Experts of a small language model.
Training: a variant of Muon for the experts, 498M tokens, 6503 steps.
Below are experts of layer 5 (counted from 0) of a mixture-of-experts language model. Rows are named router (the router's row for the expert), gate (a neuron's input weights, with its number), up (a neuron's input weights, with its number) and show model dimensions 0-255. Each number is 128 + 32 x the weight over its row's rms, rounded and kept within 0 to 255. Numbers have three digits each.
After each expert's rows: a language model's description of what the expert responds to. This comes from a sample of Wikipedia text that the model never trained on.

# expert 35
router:138162047072139122119177119134093125113116105110105098093097139121166108067149111097183156182146103132114169142195146066079109155150123121161082130192120069108144149100197127157134078053130100100092168155136080121121161108141160097139170122104124119087160121126131162160117081138130106132142119078089116109084159130091052117181080158158161142114152128117183087161085105149150090079136126156173151107108136139106133138076075157114101028107128153163065155163061090078121089181139061128124106067110144100111145142102145143105142167112132045160176177110150132183097175168094160078138125122161109117126129113129111119129133140087068126042133090201102136104113119164182141164089176082109121138125064168118120120145062130152136109175116119147056112116102136136118152127178115
gate0:163112133103165100103075123072101108104158074090142094076191178122213109079105142029144166143134101139054148115157099127082112157106141099163117078137102131150135128128123140158074170076132135153151119116112101095117124169126169131144170124100115130106091104183125094140166107124163114061178081105117137121203133083178131128067130157154202113146097163093126145085155141127125134118117147099106153136154143161096107091098083160089150142135152085103116079186155106173151116175132120109073104060102098149093136188136119121150097164090161081131119097136117153160204087139150078114134157087138068130158154131094112106131064064117111069159094139149075118126140126106107132149121173158106133116117129128136135118069023139105110137087159131094115121166125132112119182120186147
up0:107143114128097134154174128176158143135105163167120165184086076139042155178139120219115090088136143111190117138111143125172151098137113148103126174114150118106125145129120129112182079184136122099100122144135158159148136096119081126121073144166131132151171145081117151125067122122083148187094174159115139130068115183074139128164128099103061152098148099159106114173111111120143127145139112148158096127107127106165168162171165101177130111118095162152156172073093158091104140072113143153178161217158159114174133069127131136124161112170108173106141143124140089088060154121104169139121100159129182125099095136141142135127192186133168186103163130097180158127105127131146116119116082126162118142134136143100128131180231099141137131161108129134148134105138123140129092117066102
Description: Table and infobox terms. Content words and name pieces in sports tables, infoboxes and taxonomy boxes, such as Apps, Yds, Football, JPL, Genus.

# expert 37
router:093158121077073121084153150199189123102079099083123194152139128124153132127218149084159105080117132119120221088098115163108142130063084142143104173120150067117182123116069189138196094161180136123111144105105130133145109143157135145115090116150201134153159180109096125073141075155137101180126132103154163138098175119082129156150129096137108170134122093149127109180097158092133140163128135140137085103143090090135140141101129132151083174090111120095157129140152123072131109136118125168164133141121145171178181123110139140155123132085101119076123073113192122096134153119095130110082099181098116151111167103172081072145147177128090138154194156123196191173165174131077148102109146116116138102088160142178119126128173097103148147089123119128135108094094097086138136147104107
gate0:141104121163135157147179216113090109121119112110066127111121148141122149136085155083176143116136158137106143029076163106096125110096117116073141098131114124135111108154059185131109118096165145128122166091090111110143147124163193074108128147140101103152093101104169097076145152207147148142066087120150149161123137088133147167081127136141091155104151078144173118106151139162138125191181181126084113137099124172079074097134143132079147134156124114118117117118115129129120088139143115130119118145173054116106175174124115147105214143159106074141135139116072135086127084087100148174113106133114139126155177102123117102187105119178090116120214141055184152142110109145098139067157071112144138116123113172110188091127153146069113043129172117133115125131152134031170153176141118
up0:110156145090126116110078072142147153111119143168168114122118107091121129103145119162078125125125105123124125203162079170161142159151143135159135150131155114117152184099174061143160141164117109140163075161180157152117135136095075178151110119124140175116166174144112152138104121036104115125189153136118108120161106153111092090174093125125146093161092187114086145182119119106105118048089110116161153142143121066133164160125105154176128127067137141149128139148157129112130174111113127115124142128079176132146069074116135097156053109092150164113134133121188140145121148162146120106131145136131123148123079154164147129095140154107174124130035104176079081129140141121154142195093199172118115142133117078128063148122101087180155202146077128127139108138102158185098108079112133
Description: Title nouns, section markers. Capitalized nouns in names and titles of films, songs, teams and parties, such as Film, Army, Man, plus == and === heading markers.

# expert 21
router:101136113180149133147115069141184154137163054123136102068182129153107122125112126155086154075126077139095174135069089164095096061198126129081106108089148157132107163122131147099109103079139077109131129106139135123138118119174169131161175139139117174171142154164164113084143141159155196166195121123116177170105097155086157158096096082187141133156094096039123140106116128118113102149070121088113133090130134163151129157109163164165131101113139180093125160091148146115123128116103105069190099092119075126057142125120089149094158141123165143146150134134108087134155160142090141148126110118165116162050137142138209163153071150095143152124138097069141128102143072138121148148122138109127082136160092164146173120125124142149137099066143096121197130160133086085100145079080078
gate0:093035151116152142101117127129163167160116166190197147081144195110139164140094150155108130107171115131150127119170163084116110124125185189117125105108133128141075098127095098099144132112109118103099153079126131094120117157166175154139150110156180097160123125150166101135169129162087109119081142073103137161153088118183110120175078120165085062122134139141093116103174121136132153129152168141074087113110117122099105170074121143155178118188123152109142096093135110122081163119104148086137171175168087109152080110151108132100111086094087110103125176099089137050135156098108172102112131146145135161171118081177152159120174145135122169133192155081103097146138114124142109125106135172136120088120101140105132052171089174149177134124176156217086095144137115104199118204183137
up0:168187100151084114160146140132097093094146092064085131168137070148109118088178101091143125133066150136117151140071079168162152125109089087151127149135109119110182151122160151141115145147151150161168113190124126159140146115102085108115125157110080162095128143107086163094077132094180148163186097188180113077097179147068131141093173163109168197118110113110175134141082116130134077123093084124175145164140139140153165049164133135107063123074135115145117155166121161142154068156137111159114092079108175138103173136105187109152150191164148154143151110147140126185125105168141085130135133105117132080074126157098120128142063118141125095117090110186145157114114129133129151136150118095122152173145168101144133193083150084124086119135106109079170164109122148134077149075080134
Description: Zeros, apostrophes, contrast words. Zero digits inside years and numbers such as 2010 or 5000, apostrophes, and contrast words such as but, however, although.

# expert 23
router:105133199111117099116110109134149147120165137093112137131153194202091157137124129093145184227158175123158207158119155114145106155115136114158078148123166141108093133126120116114106108189149109095117119049071126127121151087163111111118154117148130082100123149117122125116164148078170171150130144092123153050161070142160128146133120112180110134171157123162111106154087137173094148174160094177091135137120125053155100071130179143129060123144092204145106119138112166131135115153175110166090071073153141080113127090093108199093137116109150139094133087104090184139134145122160173127128133183130137097164139145050129165072154159138194083099161186165079125118122173097169158114100200133126133102143112123171102203121142145143117149135144107172057154099175174184177124101104181
gate1:095143110137143131119158082182111186187138162132136178134142158106136132150080161106147093170176132116096095137126109154140124154088157139126085127111141113172161146114155098122114110139110069186125122144034155111116128104110138116140102120137145115069110131113143112150172136114099147129186150157126099091142136110173135151128191111105148171113097113123102174120135171110161142077080133130164093077170123131099136161180108150122109172061134144135134073112085127097140217157099115160123107125147121138130146195067086137111088143172087088177119128124100126087069145155115083069119177130112113164093148131075095162110094122102145144135118118101139156058108178090190142140095111187130074085072059152149097125114111110111128116180153171129128122117130093178179138087126161
up1:100129130107112136147117173117138069129126131129161127144138088116135096165167119168123171133160132124111151134167146059143157116170146100134127068147126147078118079120085139158159119118152117056098172130173110141102184131155119166092139121147105060180055145160107130070115121145165085101116102092103111125109114160112150096123114139118154069142146232148107076137094157147129094195143134087097172118122094157149124081100158082130116105196121151146126110140113102120124070123180140132142139146144154168136136069197154161140133130150196128067201192103138164122130088140143129135091097057171125095200123132153170074134171098167119103141166109112142160181094123102093070113131121110151169171161156110086132134126094098185148144134116078108130111125146255091098144164142126
Description: Nouns after numbers, pronoun objects. Nouns counted after numbers like years and points, object pronouns him and them, words like all, up, than, and mid-word pieces.

# expert 45
router:099101139128147124124068154169132090165185206155139107087115152069104071115059154146102150130132135133123071106108104134131149160092117103124050151170118108156085157111130131168111146074120131138138138132091120137113123101094118107144183136111142124162147165070121143124123128193179117165090174097156112146145114131149172096136122043204191118054141157148105192156164120083088147118115134149139119156136094106162191122191136087116148083174128125157114127141126092169129076086163138124133228090110137161133178192117101166119141117128135061134193136124218056038091102130129098140123070073096120097141135125101096165148079159104136182051092134102103155113141167072149129082128173141105137127153156114096143144145150126129122170081151101135114120133102144140139120084142170
gate0:051196148136121109134168125148105114113139104132117139109092145121142143135087130127147117117147198168202150151103146120096165183148073107123141113111180183076163097174153120138125119166137064224159195158104165157176129180141093136137116099173163142080164094140164120113132191107162117137087101125121120176173121120117131108141124223044089124182135192150105129123077126126131147086165095164129122111083117123150129130103134112142105100108101112108100133120119137172116163107123071132123097179142109110045191163125056112165094133096125118155162083144157126158106126130138097085162111169144087132175099150116103161132107133117069159102119128150185159140135109187131121134136158141124099139113152126114140147105064164137089097211139115110145134152152115125152175136151153
up0:087193102145105129126136149133098100120137124096141140117095100151109120112070110164145158148141215170200158121100144089088159204122138148127119109084153176035135114157145112161094107155155067195180171204115193132176128123127116156135119106191163127060125090141190100088107169082162126162097096174122147219128117134131126118129162217034096098189119184127105129085100115103142111102156065157139098136107162133169096129111145072133147119108086115167109148109131163195114153117123046146122107179138075082027187134146070097163094131108135122123134129140163149153142084168101115103194117144131094087173089152146110168137100140121065178124135128112183105120101109134116127134180148142128058129131185123143133165071070187142093085204157103113128128148149107132105181155155165
Description: Foreign name syllables. Inner syllables of non-English proper names, mostly Asian and European, such as Ch-iang Mai, Min-amoto, K-ao-hsiung, plus New before York.

# expert 33
router:136110187093118124128144102105129088106164144077104162168131120088109106144133166166125082110211148129154141111117073066106171129065075142142127120131059137126164202163134145112110114124135134153073158160089200117162200144142135096112124196116168099138103135103102100110169132104135124132078105120088116127119176120150092105097090098092098164084123101131162167151154171082066124149080169111064043172098100105178085109152129115128138197067118086130123156162057089172122131156140160112086166120126091169148120147115161106177100074099149162115131148076166087132187125069128145131152154128129153144108165120133143144137098146119098138165123141101120104054139161113104148119081059097112160120136121096071150147141112193112119138170112135143137154137132138108110163101175056
gate2:185103141065109092111150145126122100139135113143133080165155191113145151143128077121160122056079144168181107125122154081161107123077136138099147161116172152161154150167073148073161084169167124157131127073167097124121142172138122079193156185183114059152165140098156152125168143124131156140159112165119106122126164099114141106137105149126089154063135109173086153114154131127127098134110161131135135152099170121178097122130127116133109079121085162095101127126114130128122131156130134121118178101123195114117119096073095054181154103105082177094142159124117137084117132117147190172126182151143114084157108056160129134142131108159131142090107121087116109145149087110188110126103115066170153170134147178071149154195142121111161141162138166207136146123093120116051130034083110
up2:065138096212164145160115135134135154130154126099118144143102073135132080137104192122100124198160134087073133163143080173096110140196128127147115110134095089102107112077189142187078164090083107102104115198078134122123127065122140165082136100048115155137077135129092095151091129161131105120133147091134152114118086137142133127119155094123172124204105164082196112148113112109133162127123102139124124131162089140064157125135140172135133178126176119156167132124126149135135119102139149119170105169135075188119159162172153189090081154145201108165091095111151145189111138120137080107107073101112146154110143186102126112098119138136129123161165145163150162131152179141091147139168136149090081087119091109182127104055130156124099120087137109062125081117155129128185117198151135
Description: Word-initial pieces, Thai bytes. Word-initial capital or re- pieces such as V-ries or re-signed, quantity words such as more, most, some, and byte tokens of Thai script.

# expert 31
router:134162120136106089120181102101139121104202112138130110138141116115173142157112120152128135118175152094150126143080094109079127158125159116084091146130151150141155119180161137186102075100157141111110122194133118174117077143062160091155149123142154061144094112094155154066156120078096115135127131166104166165095213083148137180096142121151146117159131144153104107108133139179126130105182140086124132064147125173135177132115092147170107095156114108156128116169094106079128255146201085116084192125112053144079127090125116119169104087124113099169086130121119119105172139149175119083167166160125121098109116140089109097172126158125099172095117147135121089131099125112096114140155062122097100124119198071156106140129128171088125141150105165132188151110165160076158076183118182
gate4:116130179127143207104153150141149101142053127163140143075099107083134156170145155134161209129121125132176093142130094146068111115138151119165132145102137102125140192115133122163143052137171106086157169148085106158164122140080135151151166085104143194097118134084122101074147172129136144118094111070108105143107156137149166126167128147126176105093212122148194110117143163175232134093181121098089103140113134095144131095125084187133055085152065140154093121156155124060105139074156073144132132055101131175123132123145138102172132116087101145089163064106130104120160132204134139096156127154120199118119108116107085133137118166145149110098107083122163130090129163152102180091124102115122132089153136150087104124109158125124153162208128065165060143181126109156089084122150136
up4:136134175126151222096148155126156114157054132179150165088081099082115156163161163138158214134108124148184087123120098120083106118139138118151123149085153119119157176091120105149130061133150111092148166132109136166165155149085137136151163087107126158104129130109136122073162194118160143120113091066113100135111148112138185132137130165112170109101205145153207108101131157180180136118167119079088094137120135100153149093142084187113056086161078153138089098142168117044122139068156069150138149037116160195111135130135115094174146110052084128089170058131112104120141136195140116119132129161118181100109125109123102118179144190128128115097138103112145134102119173136100165108139120114111164084152160128105119128110165120126164186219125056178064153194114103148086101088143118
Description: Adjectives and suffix pieces. Adjectives before nouns, such as national, public, religious, and adjective suffix pieces like -ical, -ive, -ual, plus who and As.

# expert 9
router:126167106144134129151053116136195142135147188136150138075113078150096104122075132117081154059063156193139094087065138101165100189128199153148076176082090156101100133115136163148132103133128122138156217124129092149151082163135134128132199103109148128082106168117095101220118132160148098110122131143147109142128184135079107083147131139124138138161132147137070114103167146116142111214121133132155089104106114079150098116145095109134158120082131112161090129063126131078124151164094145136180141128135140153103081103095125075127093099095136101134165112061169121166145161126162109125201183134169105086122140213156110076095147150106112103124178115163174174116120113107166192081134131095059136128077152146166200106169152146136131102166133113114123122142139164145145192141140153
gate0:131129174178140179119125157174164133145131134135113209139074131118125113090113114061145160138085160084112101143052077092079151130164075122110149116125173082149164189134126119135170174092117132147117112144132082139115101168076131158159120094132140131133200145087137181092153161174090122168165114113137119124135119123148125189129099155177145064093122126163162100115130187143116092135062149182136089186076060118127119099139128142126089109131134049143105137150157085036156089107104077100130075086102153096114074160153142106113056112067188175080149093135126153106117143121120151109190073150122096108134133116096101158163091154172134112122082048100138129146143085136156159112203141077099114109183114166108138185152063117185164143124093043114148104144082082062181117104142136
up0:139113168173121191119129157154157147130143147132117195145059130106112108083093094035146139146087143082120097129051078102085172134161080103110139111114157089134151169135119102137172164096124118152151128138147092137092109157081147172167119092134125130122210149095131183107152161173102117161167114117135119123137109127140100193123090116176126080097137128171176107123143171152123095133062148176124094187068069110125123111127134144143073117125136080131130128148146089043147099110106072093135100090069151104107071137137152084119060080059182160089156077138109159116131147132136146116186076138116090111122115115085076168174103157151129108109080051106160144147145098124165175116193116080081110093177106179083144180158085104203153154121099027104150112129078088071179096093139116
Description: Mid-word common-noun pieces. Middle or final pieces of lowercase common words and technical terms, such as cad-astre, shall-ot, t-ire, Vis-ig-oths, polit-ic.

# expert 11
router:117088064163185128126188143187091072137115112075123122145104140127122153126058106091091153177111184207141130117088122200186135092087170169131111167138116097073104110135098103169095153137090128090149152128148115110208128113117136079156078145106103099106063133188130132136144141140123155103121101196143167214160106097092148123124095107068147073076130138100105072130133081076183082101160111114162075102198135093137108060088106101162112098154119095101084132100103122147102106131105178105104139180149123101128155071138134044146181122112101152166113145134050177158118182113103129160085059136166169144129111122114137160140142117197089128140124146107117084077147109098131118108164156134182120112115121187125059157153087105065151101154082097147123157089128052118093112146079148
gate0:092177170100125122058141070165140083155108121162159174182156092133111106087072107085152089184097140114092131179107083133172123119072121135159078108117143084118137094109114111095173097014092059185152171122129103143150143075178140124155167138143096111139147145146099147165142112109082160159054116150184092093096088134094118080095152114145158091108115050096157188129128119144149085159177117157159124162122135130144127150175095136120128113115100114107120141128088175111081154175131087132147133168114204158132125162113135165184138106106145173172161120125128187116176142121137127127125121106131137058172131080086082171124123159192120116115163128091151144119085106108146145125104116179149173131169131100099135120154152099120145070162152134147183112105074099123138172109145154
up0:117186145082142154097101064164142089158086118142142161190146074149081129071094121099155083152077114092060147192099122147174118130096126138134081108147136077126129131101075090115156072000129092168147205136107142144149120083164145104139149160148074110140134129138094156182116127097106155151050136184161090089114109127059135089132140147127133104114127077100155224116131113126145099138188115137166164166130130089141129140180100138098158151121084123120108154134118165121091143140117096149110105142146213156126145160130119139157150089105138175159145135143141178091140140119105145128122155100115135084189150100121091148098137183160139126103116126100152122114097126107091151112086151115136141167165130110094137108168160093162102069141146146151150149100081112117171166103126130
Description: By and name-initial letters. The word by, especially in "Preceded by", plus capital letter pieces opening foreign names, such as K, St, Z.

# expert 3
router:125112147104130108117178090142174134099072180156160085096125150080115122137106158086077101093102074123118128182173115127116203114134198051133138158162115190128118064091101150177136141143101097134044144113100112162063117176137145093160082126112189142141139120156133081157184064147125149172117135142144096143142121062186136084108136128149106168125126144135128144192115126125132193164144138148119108159141135161132150135126128169144089172131092097143049130107127105103071119101134075178113122168113096147076162143095103029163086148137112185152096125165144143172140179144072124088186177095120145132141117202160075140116100092138113161142052104126176124138146163104113101140148127136193129100094100088115211109110086137037110117164118135179088126184164110138143121109096099
gate5:095131134154125133093143049108132174095107098105077101125116129178128167145137118150142085136108090091081121186167177135190113183113105093117131138147117125108097076093156080143154187115128162141164131173129130159139075102113131139130076122059101112144101219098154171167116163103143095143092171105081073125176144187109126125111110083176084060145144105136102116116144114112097109084137169123164169164100121103152130123122120163150086082093171134159136142140092138074136183064146162144125221135081116135126144134095153087135114147104065166126149084075132075153167103130185098101193124165157140158122105151088094116121092068137136117161097122205119163235125160142100110125123162155139058138131120137121177118073116116129129164160066100149092081184133134153026066130096180
up5:103143112133158133122121069102098160100087133105071121100125123148098149108147108142147130142102114092074113155180180176179100154133109088124114169104125144158111092088116105136174186088144163145171128164164137161165081122128147138145126136137085105156104250135150141139151150125153068119060151118143073081136172151122106086134086101163108057179111106169104122120091128103069115061127171153138146132104139061166157098116136125153063097070184153131152124149090124078147130058150100167093184141086140100141123176099159124104080121110122204120123078097130113148139074128172131101215133167144102146146110117110133098167102105130175130139117108213126157212116129127100076147102165151109077160114091111136145118054111134116169162105102091189112098192131102157041062139096201
Description: Quantifiers and noun modifiers. Number words, quantifiers and nationality or topic words before a noun, such as two, several, British, new.

# expert 39
router:172181163162103155118058196122128177125118188033010107140105142153082093147079133166174179106117124100084129163150146074166142122140141162154148150080160167181085094152166138084138130156084132195192148104110099121138119149156172088114150136084116150123146138123171125155113122105148179122141102150155141099079129160128151118067145100133161112101096169147122097120207113140101150126143100053152166185172142138131184099115122110164104097177109137100123172104112108124166131145111100150178186114127130116118133141145109125102135076108141074126126130109095098198172135142104107141182083121168091141123072091116113147173106126142123119121134196145111156095117101151130085128100157108126097141134108120142104122102129100153117181109062123134126160085117093099067101170080086
gate1:140122107151137113142163081141114163127122112126099118189119143178126101111144156200092165104130146135120136043151165068121145058085141166143137126139158056107161107135155127134112147155137094086153067133139106144135093109160170126152092076119140105142173120164077114055129117143117130152154129124189089131132128121112123142141124136159134112170157093102159113196135105107173074110168083099094121117152119187137188133125103151136132158102119107096174087189119135163118178132118104130127168139139151133128157166128111105085066184122179182127122143180115085078115115064139066102180157185162132099207160132140147177169085116103166152120057140134123159095158149114109151106156116103159131175060126091181149111107143128126106164132156124115096053124113171121121087128118137
up1:158137106143154116132149092159135180142133120111126124196116177154136074106123144209092195089116163103137115044144179077152147080126162153135132103129191066095179126128132112146082135143139120091159084146137078126106118121163151136144106061084141097138166091145066078038114104143150116130151127140162100142127123130138122146109128120163134087166179094120158108177128122076166094135164057071094114116194084190151179129139088139139144177117116112115171101193113128164151158138095107142131148134134143119145137178125121096096076187113179161132116121179103101110130110061105064109172154202189119090188174136127154184185114078137129139141077151154125151081174124125112132113186123122177139155096118085185144111093144122149081147112139112111128053118133143116122100161135139
Description: Commas. Commas after names, places, dates and clauses, plus ")," and '",', and a few fragments like United States.

# expert 43
router:205069144199091150137149145077174108159107102083165057123132130123094141159132098116138140207099113134137122125153139158112159142108092097160147153164105100139095084127152125137123174130149146151103140136166122063044133138175172088140134066184105123121139091086064078161111151043178145161148081098140121141109058078120109141162173117112120143096128125081150118119094152062151177097153054104113140096173150086144214166126170156138151130138171125127143073207113127134164078126142111106118090101070108133082152154169069173118040125134086095080152160196100150132146117144166148094159134098150110085135114135127145097112141161157136054091176149126152094095114098126143152104108070142080103116085101094122102114133085180172126092110139090116159225187127162116106131151148121
gate1:167076123145141097130153100095121121148132187157082144189177127126175189100101076183098113152115122153113162085193106117115089193139119126083077113055149071129094096111114111151135132115159157105084115117168134169133103179162176153157147142181190111064076120178119104097096154099123175128059143178135122139119131135150167143171128119162083113118080131131142205159150139125147092084105113125089130120167142140163121164097121179141121095157144083095167100165057122161116146143098094110194120063161102163136176100102152122149071127077160183165125135132124133140194093155084105121142126105107097129158150077154166100101162091131163136107166105134159146120109164129127156172123093151149152083143116077123130102132119173132179163082172131178155115119158157119113161104113132
up1:147111154153131092140140113100113109148115182160105147193189098116166180093117099170104107177116135163118151085197113146119082196132129120081089113066136066155120097106131091150143137114151147129065111127157146162128107177156163151139165128173169109078079125166112124075095137094129178125078147188110096143118157123136156143155121137141081110120103095133151187164173152116158106089118102118087143110149124115156126165083100161142121089175158061093159117160072108157121125118105101128211097070149103167117177078087140126159049122090174157158130124141111113122188112154085070118138116129107117127156126100162155107110148089133149160111183091120167136106097167135132168167114097163158154097169143084117119112148121174105173167111171115208106120128146133093111175119090134
Description: Spaces before numbers. Standalone space tokens before digits in tables, dates and coordinates, plus currency signs such as $ and £.

# expert 27
router:096133086108152113195102093164093112108120065127093164112144139145145121090143124117101121127087105152154066185100139061106100080175118144132109113108145142094154181144116172126117188226108104086161104080117085070108124098150123068084126165105119116156108128085186207081084084106159115095163116080129133113165082192139154067057208129181175100075121109145131103150132088171111145079095157084158069104144133130175135129170118157126105148146115171153172143084140128187141144136123121144116160131113162106137113107076149118151134156118136145103104169168073129104107133101094130122124111120157186156107115108159141130196127136115107164109145190149117121106163154134072085157125162175156121102139119110117114136059140159181114109154188155113072183109124144105076111131099122
gate1:149132118194143158057114100130208128129177156124088151083138093155131081163097076044139120126124085104147144098101121177077130138110141096093136080098120142148151115077138187125101140092148173143106086104119142116123114151101125077094079175141129123138184129139139147103157117143195135158097146133135115137136176150132115105129123161133149142156115055120113169121139133104060078114086147155141153125175121169132098158112144139094103112155102141085116135107145136106103130119131068114108135083127161156071091069155122110109089040047114095193104148111123185147160128106083128137089142108144136111108114141145091144119181103159106165069132101093155135128150074109098175170150183072077162076139163159117100129093126095105139083164099216104137116131132123126084141059195072
up1:111094132090127138188120156124068124132111095169122090137062181155123178101161181205121157133124185121072139134132105097179130102125128120145161169129117096107111135151137110133171119109119065083186159111111123131154160093129144195135156091144106110141125114134118133126066103136052158116136087093098110126132133067129157185156128084115140103097153204124099059153135113130170140166160115090109095151081153097187152091136113115169148108099171101155103176132135090108144132117163161146125130169108115103159170204112156123136136199220122133088149102134123082121069126144142075169139103147148114135151112127127169106120089160077128049158152121157082126099142143139156097103112055176183111179120117152130151140141126181169127167111182060160096151128137141105173092189061167
Description: Core function words. Frequent function words and, a, an, in, was, is, were and there, used in ordinary running prose.

# expert 5
router:160127117093153090127096139140143131109137091094104132067122126093160139146146107160124141133093157117143140104092132162115051111161108114122138091141158138169161092131123132181184112081128127171131063118118072104153087127136126092111125176200062180171086111044209089106090069126118152105108126141102095139152145067117170128090129169146139117115086150096111140125160123113167130157088137108131125131097105104154077082070176168154136140072144124112086070098122044160163116072118165050085140134099125164105081166146116153136126157094105141087064158113104183119170091160149119147140070126151183126146127140113146130101094122162196163131111055108116156125158170104149159160137145118115125115108105079122096103144081180194078097124106111158125108086084139141161153115099084
gate1:079158169129101135097161131173145139061124142109129179135114142096139103134160162160147196191109117095166143128097166096151170126114060106107163135136157125111118180165188113138144139107115087164094137129124092101188063067117132140090178097130155121119131109078102142125157147173148123106107110102123105198109174070070109119154110109178134177177195136163235142148146194103103148131151153150071101145087075055113116101134152108135113106165145123156080128190123093131111166150147141163126126021167101108128134092146111121104095106147089130113160090111115171112079152094096075131101131171125168149123119108103128128171099162215079166142105088093165128169099126193110129107153161107114139141104113161179106131162122128093117133183106144143095157089106082103074156110162092
up1:162091112129168126119115100082127133128126103111095110161172106155206200133099094051100071108101147136080071166142130136159123115093173117167098154125135147099105132094149196136101107153149107149157136212124111091148149194099159111186107120132083092175094085138115084178125130075149210114118113107130108070142123134116148115133129156100086142098063170151111129110083107162207156129135050208165162145167203133143126141116150142113143122057149216148148135106130194128127144132093133141158110176090108106110145199100137143092130119100164105117125179055166110101149122129115200156138166100120092115131175160169109136055163102083133116108134140196108144137148177090122173091097055115111115140166128095058091116107141154154100101143144172136186117178169213130110158144104128
Description: Acronym capital letters. Capital letters inside acronyms and abbreviations, often in parentheses or table cells, such as S-V-R, ECI, IF, ROU, UNESCO.

# expert 41
router:157134102149161106107196118084082154101039121148129134139112184105202067185081109103137142147098116156116087152077171125170155091106113143138154129154162113116183080160114120081078148148108079195157159125134120150128093117087123118098148100132162135118111107171142074139134131155131076128201123100099160121108126134066112156131098109123184116136134157124111141109113122128120171142091088128152100134149162165175143119099123118067077158134129104121165165148141121114073148154133145105162145130149195163108122144117134115120144148128166178138101171130102080171140120101188129138155167136108153154098121127165142130150112168129102115146115138182072110121104148135118150156094126164134096127150099158122063106102186154157118100163098121141163101199115077132124108165115137
gate1:106142165104135163142168157137140153108116143111064059143099100152153117111170118147156136164139077153159131128156109079128134151062044189171132162157072141085104167120129156165178169215141076114128084114108098217103136134214060084141129154053130149116163117152192132180121180120136119064125153132183078114151118150083119094134128178100113129112158082101157180107158151151139157144089083117064142113131078090185098131088123159078120116128070100133081167140073177092097131142172204158155119069179105138160110144172143090142110129135169153182141110124102129167101150122143175159110135151135163173121161128095050131152137140139125143100096151147122119131217088168117133131126184148101103140089093146128107133128123143179173182142099146100159135098103129070152159134118112
up1:087126156137122159141193171127132154120119152105067083154095141158158102134145119145142153173123088179149128120124096084123136149075062185158126167178068161098125155135128143150184163222162091123137088102082086199098139125217086094148146166048108124125160145136203115157129202116109126065115161130197093108156123196087124101121123183092110122118158087126150195111151142135134155159086071126071128136107081102183114130085128155086123139126094111134087176141056180097085117139140173176166136064179109128142127151162123106140126130126176152187158112128084121151107139133145141164124119132136154161111159116097065150176134145134107146123093134163145102104226103149115151108143187160104123123082091157146081140133139159145173168140110143090137144108111138066169165135123136
Description: Digit two, capital starts. The digit 2 opening years and dates such as 2019 or 21 May, plus single capital letters starting words, such as C, E, U.

# expert 17
router:099123172159193109103113077114139136098143113150145174127160155166112077086119129138114162105096101186143147132107096155181140103087121167156082103161153169120135173167125189139112128150167126106188147116111132085138160101047067120124070152089137198128124083191133157116148079106110170115189127185154141086101152098147113134151114117128135071123176103181117162144145144173091090159192113078064111214163073166069180218115149194156096155201101158152089097093115124144086180063155084120141116158111096136117095164162149146112116099096121156089144155107157115110171113165093139130076123053095130186117164084121155150040124163101084122144126071106145141153149125086134183124124105153116099111145132187168104108137075119131119145154101132068127126190121120123125132144165156
gate0:098111157086081139157128149154133088154106186168125160104078123135092129091140069119167104129100136146113183167061142116157139128138086145094173121107117079095125148081125118106153116097118063101157184153142083065130136096134183088147163121087096089095098116212154204152147111156116132102152115138130107125158116156218137135104132088088154087097151137174123116165138091140195105111172147124159177156094127119154128163139133139081105112100082159069088153113177162177122129169094152122109104117137144145059147157132139042134140101224129134145113103119174128123136186164122145099091154107173137120161129077159082115133132144153104135140108107083123137106099077157116059122103125106145160117090152040157092158104166125109146105158137097091111121150140126137083162172113135
up0:161134114141151115121137113107112156102114057087126094142192127081191138147118188159095143085153125112155061072220114130096115128116169113136081117123125172133172100141130122143098136155124176160099088098099163197112142156144119136118106144156159151177141138069109078133125111102146123150103121114091129126112124106016072125143122187161062167149098108097118170066138139112089164132061082152137100113210109122122121105100141105141131125154160097195187093106095074087143154101162091135149148128159108118188117111121089199158106149032123106126163133133068091126089086101146094119180104108080152095080115158090151140140117137120151128097165186143101118112129203106146168141161154133133075166143108178134187138173123134145084161112132154166133161135098115148148133066160108
Description: Colons and first names. Colons in infobox and list entries such as Born: or Species:, and the first names or word starts after them, such as Michael, John, Sara.